{
  "experts_per_token": 2,
  "router_score": "sigmoid",
  "init_std_router": 0.0377,
  "rope_fraction": 1.0,
  "beta1": 0.95
}
Below are experts of layer 8 (counted from 0) of a mixture-of-experts language model. Rows are named router (the router's row for the expert), down (a neuron's output weights, with its number) and show model dimensions 192-287. Each number is 500 + 50 x the weight over its row's rms, rounded and kept within 0 to 999. Numbers have three digits each.
Before each expert's rows: "comes before" lists some tokens at least twice as common just after its tokens as in all text. This comes from a sample of Wikipedia text that the model never trained on. Tokens count by the router's weight.

# expert 2
comes before: "|", "-", " a", "ed", "ing", "The"
router:576519411512427449524464493514474532501551477587467475513362457537439483517491457531531511438444566375456524480505496475464588532573442461437519574395490571567444485455434525543507437472478436501517449486478546449468563512497503506443535594436536472484488527503462480523579465460482476426
down0:438520489521621546537512599529479501471504452450452519552475503524572522488542448507470478517457571448568534462521492502553508511447522459544556422595575502532468614474468577486464584462502465450434516580396432528378474476481482476498468492482548531542588494503505416623501520504474449603
down1:504579528409480436640571427524524488450534584480464482424467519370511462547531476526434435462527435473601501423479404524551499481489501582570456463420488584565476504484609474426438414463578530503536500545482483535427443481542423506531521540500501432555479562499478460333461490426509533465
down2:428511487565568512429542483401500496589502581506557560516544470510539421555493494588551554416548482477464537518550575484508446489469463571532467558536542459486518545469399480473545445499507555468548504492548521408600470450477520490464457513517564492541568466516411472478569502503397484498
down3:383478480537490531433504592466483538559448538404572454527486505458399421504436530432538501503539613518489511421457501485580481480428442522492511488459518540516518524574517502440530492476524456580458539493440489469522482483526474465479509412472524487472525559435469583568508431598449641536
down4:537470540525482512477510530448414533399549472492563556529587601498591511481539480428483446438548536483539472593575449540559557528519471557583542537471513538426525556506491526524559453536462534503560457526469497527504529603463576569461442521516464537551520557529428440439430424478475553371
down5:521532409528504561503440562438557551452538580486497410536602553508462603450503593508490504414545480560542507490414497541507528491522563563506497517518480508537528435605511516604462517584485519585492506507514481400569579500509482513499446466424555428541491504557455422493511617522413456508
down6:566400443451530449398477450424522433542493432448532518549406438556481452496554499475436449456447520546478505505436521467495497531447638440538412435464601534554486513514501622469561457489390439570503480460481446564495488475493555552423444478507439626465506482437479433524538560433546565451
down7:477589452487491499429504447513545438487544518480573545438532498606515443505473549567540537558511506384560495588450552611514547459462423556518478426531378514521536539499501513585493591479452519553600515532460575417452462523399515579440448531520619499430515472561466498527464597432447482488
down8:534564516523491590432409442445607520471581548503460445544519540484461495533547469544475460427562518514407529453506447524515566447541488415605549599494530513461471476473485482591582579548490485487542515542606560489485534525557529572575553517468600456482520450482546352454442531476524566536
down9:446475490558505499457523432546537537521497493453495529498478538476501526522383496488428515441596496421401482426606485501489488501508464502496507455508578514503465443405583498510559538562444453544476527368483451502483545506511522523461529541467564428512532441522507423439433468476425623521
down10:534518518501490443561546550477564536493544484513496490496586497530484422604523483488476423479556477480528508484498477482454490560537515516498534522429507535419468536468503585553537602573541618504603483548444549574652440482474579516484508533511364487549453523559502447467475495524471429568
down11:527561567519523486515447524477561534440485458486514557602469486528471442400495507451500496536572421487543598459454499442556535461524505478507479487417483521544569601569475415506507502369514552471502443534442452435504503564502469465467505497466454533554562492564504378451536479571461602550
down12:448461614460493436420524502536452445527528562601510565535535443508504524505501537471538478504493527483509483499515456450558551456561619546491535523563460598526543546503494437504460546484546417484446515496504483496525427444557571446477509515603492510485569477527482639494424571598434527554
down13:493505555521526429506451529472530481469447493419470445513442447578446564579458441514377402401534490456472539498525395500516476445562540474619496567427475563602479497506575468509527543592478525420495507564530499415510504504406513421534514454443506545494531486492563501617593508451500580535
down14:398539572429582541469641523419471460469474578431536462531378482588588548456505548565459569522478486451502540464562443518504517493449468492527477488474472554532500471427564412528434455454481511528485532495500512450591488508464552444487526544481487511465450496519507585584498423504544591542
down15:531473513521514514466545556575546447535472522547552523493403515515476504557511603509545413548561546502456565460492527444540473388483392419548508521464506463551605517600554541519398569561492408567532581544480582401496517422465488560453408471574516517530460535474551532392430461428524470545

# expert 1
comes before: " |", "|", ";", ")", "–", "0"
router:546496532446430518488497558474441500429550474525452415456445386524543526496603517536539518512516422389489513485564473546455531483573478445554519354515441498518507501479484475596486547524483462485483468501500471493503544532540433472544482577510583464509348501517527518489621500493411535500
down0:531478604570571567510561461480486600527562630535450562438407498454570599529599542528528423528451465417554475492488561585558476524515556562439565464480546464550474485424461518516479478540503533462495611571619402543544494566454532381543455519515584503571459497453466540532453519446478456514
down1:443529428579498551520435575510602583540422492486494569478473390435455480500576620538498512480545504482542503485484503500578482592500460501439434483491486568577504474508489508595535541478498504505582561483501484584559518438584471447573526451514490544452564456536528504534440477641453592522
down2:481474488541469440457528407531532523492460547480439440477548441404563460566452558420390476583346459521503490448451510437481495512462551419434514618525472508440431500369391521468523507494529494479436408506504385543560554479490432524493421522523455620492502455494471419421415503505415493540
down3:443540488425505503480422452528600505509526553499505515445462519441508392514428467550510520529456458466461451401532489495489544554503499543390454517431478406572482541451516520447515423473569489508485481437532654486578428575440450486507510404522542467480503431490510482531568477619452504543
down4:543499522521437519460503590562523510439390575512507467473554445524532488518475548612582524493533500526498444450409482510556559547462518559541487433443566560578539467583535438493486548459516521411523534500528551642473553517468462502576465416505493497462512476481545388542516500395300527524
down5:504418524455540494506546494491531470480489481460396531518511474459442465521457395494460393566510465537522512567433503447484444474520494541599424487482492585447532552553438452509485443538461573476469483530487540485535567505500510549492552458485462446480487452553446545455536502541451434583
down6:396624509570526577445514528459472574432493604485453421572475507506445585513570492557446481504420427508497530553480576446416543476488500597478443418577461489508494498447542473571596425490477586409531516484562599483526540512462581437521505527591520421449481535443508477484419423504447614513
down7:501578411497470523529489544471501534559504388438525436466399479561570503536531522563601497429535562518475558488520511433451396495519453506471533530453473524460489475570417559463516444460514486526540461437450588503408455543479511429513490432501625459457463567435557467565567598504548495496
down8:480505468532457505485548552606514467475536530474548427526571454449533500486570525389461392492460541606531550568530500470515468478460458479502476472527544479571556519425474478573500556487477508591457478545517522593487555526583547557599465494517526481568581527574447486542462507390530437486
down9:528590509432489451542525398492478511526521517573523471580482512431486613472482467516480475535531538527551558476454529423492445412546429493499518501514491500404558542519462494589469461522525579478423532448563398561508463485563464500502509520499492437491504619548408444489461510472427507518
down10:594522519523447531532495497524519573560436475502440531464523543504525554527528501499461492402427489469536517483576486488484558554495513538504472435483509499539539425526581598563529495501524510561539559568466526429472543446472518469456477478497507543551544527434544434410459431524493545559
down11:603528534502475475465545506522551502496423438551458426418455458550461506425392442464462531528505426545497446537492569512508371432454455465526510461379492527535485476447449445619538516500513523475569460449442548517471491444438581477470466529568468508450604497449523493563476478469433424430
down12:523458416487465615536459471527529509515595452473592603552327530558497580480475569376472433473436483432510407593608476493489548533456543579492447491397557536552471481479435432538474492567467522539478521554481445426439529504483478477547522484549522524555430540530467394541540576463554565482
down13:488378494534503492570550494489512516504586542483535484470427462462487499493579520490527509517603474461558605523467384498559490508494471448452596491572474428515513482520435411548511567524486537487425512600497483435439426476500556479497501628386489517462442520523434463515487523438505527426
down14:575524520472423412525553478555618494473542442475533535533489487505480515410518527451490437521451487393448353499485547433443558480383498537472488470526547556506531551463515521542445471428562492534514481557510566618497526565582472551520567515541617459482456412488503499507436513515466467574
down15:491517490497550541483487572500450523465457448472481580531390472478559507501525488545521459447450488481431456448556581530544416502455416570528526474461576580436532448567579455585474452478510528516436547542476521484474449530497537537504511527506518436486495469523478412456548402495474569520

# expert 3
comes before: ",", " (", ")", "'", "n", "a"
router:540477516531459464512402481445482424493508540552501544515485410585554452420504396510497466519496493532455499382543545515394629571560523473620526390483440530555494485516368523440478478502503458533522488453567505625453433410492445446573477505519542441547513484459504488476540474412514562470
down0:472503552575508541387484504530413472423566507501526480461461486539432483484476433595447550511579582528639524499513534606501393418491509498525519543541511457493479471533418528403403526520481530491430559568556385534452488486546566472541440415562430551535545426427529412523458517470484541500
down1:415517593511498419468391494506573487472480589412524456543400525467517432506521589529543400490444565468540507499437555404428501534522424419481481526505577502481472457604497446531467509543415517468519502481404493517489581450495514453450547495515546458538438573511524555470569506468448453456
down2:463559436458510534476405491458563443454467493415643494517447466554520399428467468428547489439463419450535507398530436579647484441481477561566530499450500492530434548445576442497446607573554506500501588515436570418502542546443559447511552529531546552517444467537563482512452503517550542515
down3:563554491600426535504552457523580563508494482574629538503586575500570485522532510452455462448478542534533532567558532551470454581442469422512437451435457506463459601495485583545552596505483551449500627521567537498533535479535505501559504500471509461507494491484511478492539604508520511470
down4:448440417470531507469470491492492587556402501423505529501501454401544457522612531450406517536547532405556481503543529516483568453521403578479458509421436495502541513505577422472540482496443520466504503546463540434563518396430524475508450467497546397530467478510541539512448627567529507447
down5:540516494433518548489422512526495532545578484486521579438646516453408511542490592462452442563556524477455506405525526473443505546438634516528477470521602372467576546562546547543536464555515553516502549448484463565524543552477536470540519537536543505540567486486537421501420538498507528494
down6:424438492493508426575551475584532467427482490487475375448371476496449470513561440478549507491443495480452499500431493518569492465544518488447478498552522433455523554494549481497517478536440509542475454465462406560428447466532496520478535512559523573569538451505525580537467516483438538530
down7:545544497513516494537552478530504581479416573500514522538307518514470545429526538429530501524507456497590460489557528423441502434514506504484557510562539464473600497462547520604581477582507464529504406493491517418489513447467513468467446487505641508485470498502499539494515389493488553529
down8:549544434429501501507439489546476467395576478448418484434536525514580455455582503583530476504488448568496492533470466571504490538573476488431591559479574539492502458481451547536532444492514489533543524481463525552496466448597513420505457514478481551590520545549449453489568460455429481421
down9:556474512448611521433464567578605404520600506626397511453476491508551626538531503522540510457448613517430503536431448442476443553486574442524584447447425443565536486580527601562541541546480536473539482465459532590522494564523581554505481545462461478526497450539591533406453476553573520554
down10:507591545440528547478479471554602527496426480551491439548402553545495432477415503508578446457542551587496448448508599475570603455534566454549491535543499479571494490550538488568478512579467556540533532525500520433470595409487481610528482504544528561430466482505470515508452539479556524542
down11:576502383492550473501556422516497458561527399619483546417521551517548542527475461492503554475415537500526519474490464574498437638501474474469537551482514538555432507434431509481554529558516529487408527469441479485547467443518406466513512473534510469454499538408467567383466376442530526489
down12:529497529498516517492490536558544418513521597574507516524610502528455505475613502435512518464536485450480478540481480514580563418461415532492477400428455515538462538464436557530513510499435498485523534428500461564529495394443508489507469375542454545428564501440553523461546521515518554454
down13:532477538479455461450451488560459536512597471457507442561408476514482432555515486449458505530583638525429568498481524542456473521526474460445450499455482490527581526519505517524485576566436529429454569509469424569520376457579513473547416367496491503532496448538537403421460539524523472400
down14:486489463457527559523476486547502511511392424505457572528500469470606451505546434509421532571492534501544504568490461500456519572471498570453485433567422502499496478492379508525543500467375554528507413501514532506482450451508475514470413489475431412537456451439538575513432496409540483460
down15:481445465539567385571530425655516573507499524491570496529357464472480397576552462520544518475494454404503485537471551543516534422476509542455553492472446398457519555447524525316582480523547548517491467522519547512576530451491538449507605375479513502558453440535512460522503562456488496512

# expert 5
comes before: " of", ".", " and", "\n\n", " in", " The"
router:638458543510544482459486469529496566517562506508483472530353455537484487520544426527486503529410482445550523474514489504459571530536464482617604467513484503510513518503391464495505452471531506586465451474555570547470529473576491430493386498467553493490531451482543472438562467441549510514
down0:417526562510515446581451467494616462532620604465436488478552497559497504542491486492533424521531546494537476499495460479475574551563523482516428569500498518472504545552468481492519472462515601504588520458503582457489564524554514504484435525530440524519539455506527558501399488575506528434
down1:489508522547582524419489577497456397526522481371547445422559473477518541417474523422497485506589489572471541528491575450508577568462464497480487585525548514571512497541500560512449438487432453494487428558499486636407600479471427462472509494431471418555516505517574439539427486440509524543
down2:551493495504487432465496455429435647483492561556483481481484532615507450609516497564435566468500572478558524500522469464500524454517567491541534533507564420556441476461502536464506433541463519517499535528433554494465452441476456432596546499474488511538539517560528536429588489443577513526
down3:521548515488468503544513544490525520500606444482547488558472514480515437386468515554472486518479480587504517478571515455631483545493570492328471481418492560538522559579428545483536481519484478498511574476523448609524571423430534434449545588512460507576467499555451453468471428491471474424
down4:440522475499462552532511479568440549379587580513616462504477472471523470596527488503530480535501487485462506511550521455694552455546519574507539515454549545470492517556490530439534453595446552506485574502492480485438615434560443489487513610456538497485474418440525492541497450456530538524
down5:550536414345528534487517502488527416518432446532450531445499511531528477434488467464459524533489514611470585520441489520454411502478470508519549488532457410460567499558482469489493479502563492553452552475517445465489460571455433546502578493502623460494392502373449425455482523444524472522
down6:568548459433392462572396529482532490500548560540492505500440597388536480494417388489461385511500514530488519472485517476527574568458487497501568458498436523564490568510487562514483487553530499454442509440466489601556544555555519472544542470479492519538503537536527511472508467492503425515
down7:581367517571464468430494514506551428560447493476510541497498471415449458511366512521508514518574464508482458490450434454603443517474517463508526487484472462556476513433503475459555539511490522624563555502433502521411496527563491496496499426447466487518493423476501450543462398448587495465
down8:543559458516407512520461536410563603463563475535600488488466475536434453475545450480464530403541485482539497521523585460496548546529512498497502476448464489546542512466508569508524481439497512428587447512549513486481478493537606417476532536474533482426468528452531484600484594490454590319
down9:490542491552478580501586490433457504458550483452508494406392433486507499551481498555605531520468423529419488562548435453534419414525464530459579520511393502557522522518503446466482505524550517506519441500443579596502534355483486450579431493460448501492499532477521522537539516489549426477
down10:558609489502425504531459597412517446498590524577461508510480602494458487545397538497545466376456403675508538557564495467383485503528529493517442468521536471467482448496494543535525544541478428483572471517516562446508510525512408582511484452496431499417465506494488545456569481468580443421
down11:459648535529479506563497546553486509511554416493520474606633518427418556445493491492516508510510555590435559476465577558442538451486471488533470527422394405465520505518494489433384539517469507484497422500509521492454470506499511488430527546514532626561523531470502529460504533474475532575
down12:468485431549523478596498547365525410569472569495511481456386449596558460469530542455389426518508424488562509460545553498530537521562494467520465413587496478526473531572471512518485509389419419532461478435486489482448497526495483637470424536516580499512533485452511581438554569519487490398
down13:445552455510484446425433496474515544493525549510411477516430492493542504475414561493474492534543589522456458519446470493504477488478520505499456556444607532636500566523432494452541511592467568442548516468441396443527484481478503491416519481456486496575465476545543435571484542484515503485
down14:520609513439487472543552494537560613520570492464477444429366505453604385445559499389470496519514523528568531565554504513471518597455445489561405458496471518553473474553493551487527583393428452495344499439461508452439476372588441527478392529510549505443433516515495514452530460588582501598
down15:606504432527474487535496468455483567485489460552537498462441482573531497537464524503489539543536535518489533481527534505492441574536444469558516522474412495409552460512557485540533392481521499574465444368556587514404477479424458491496616493552482520429493536467527562466641438497543495477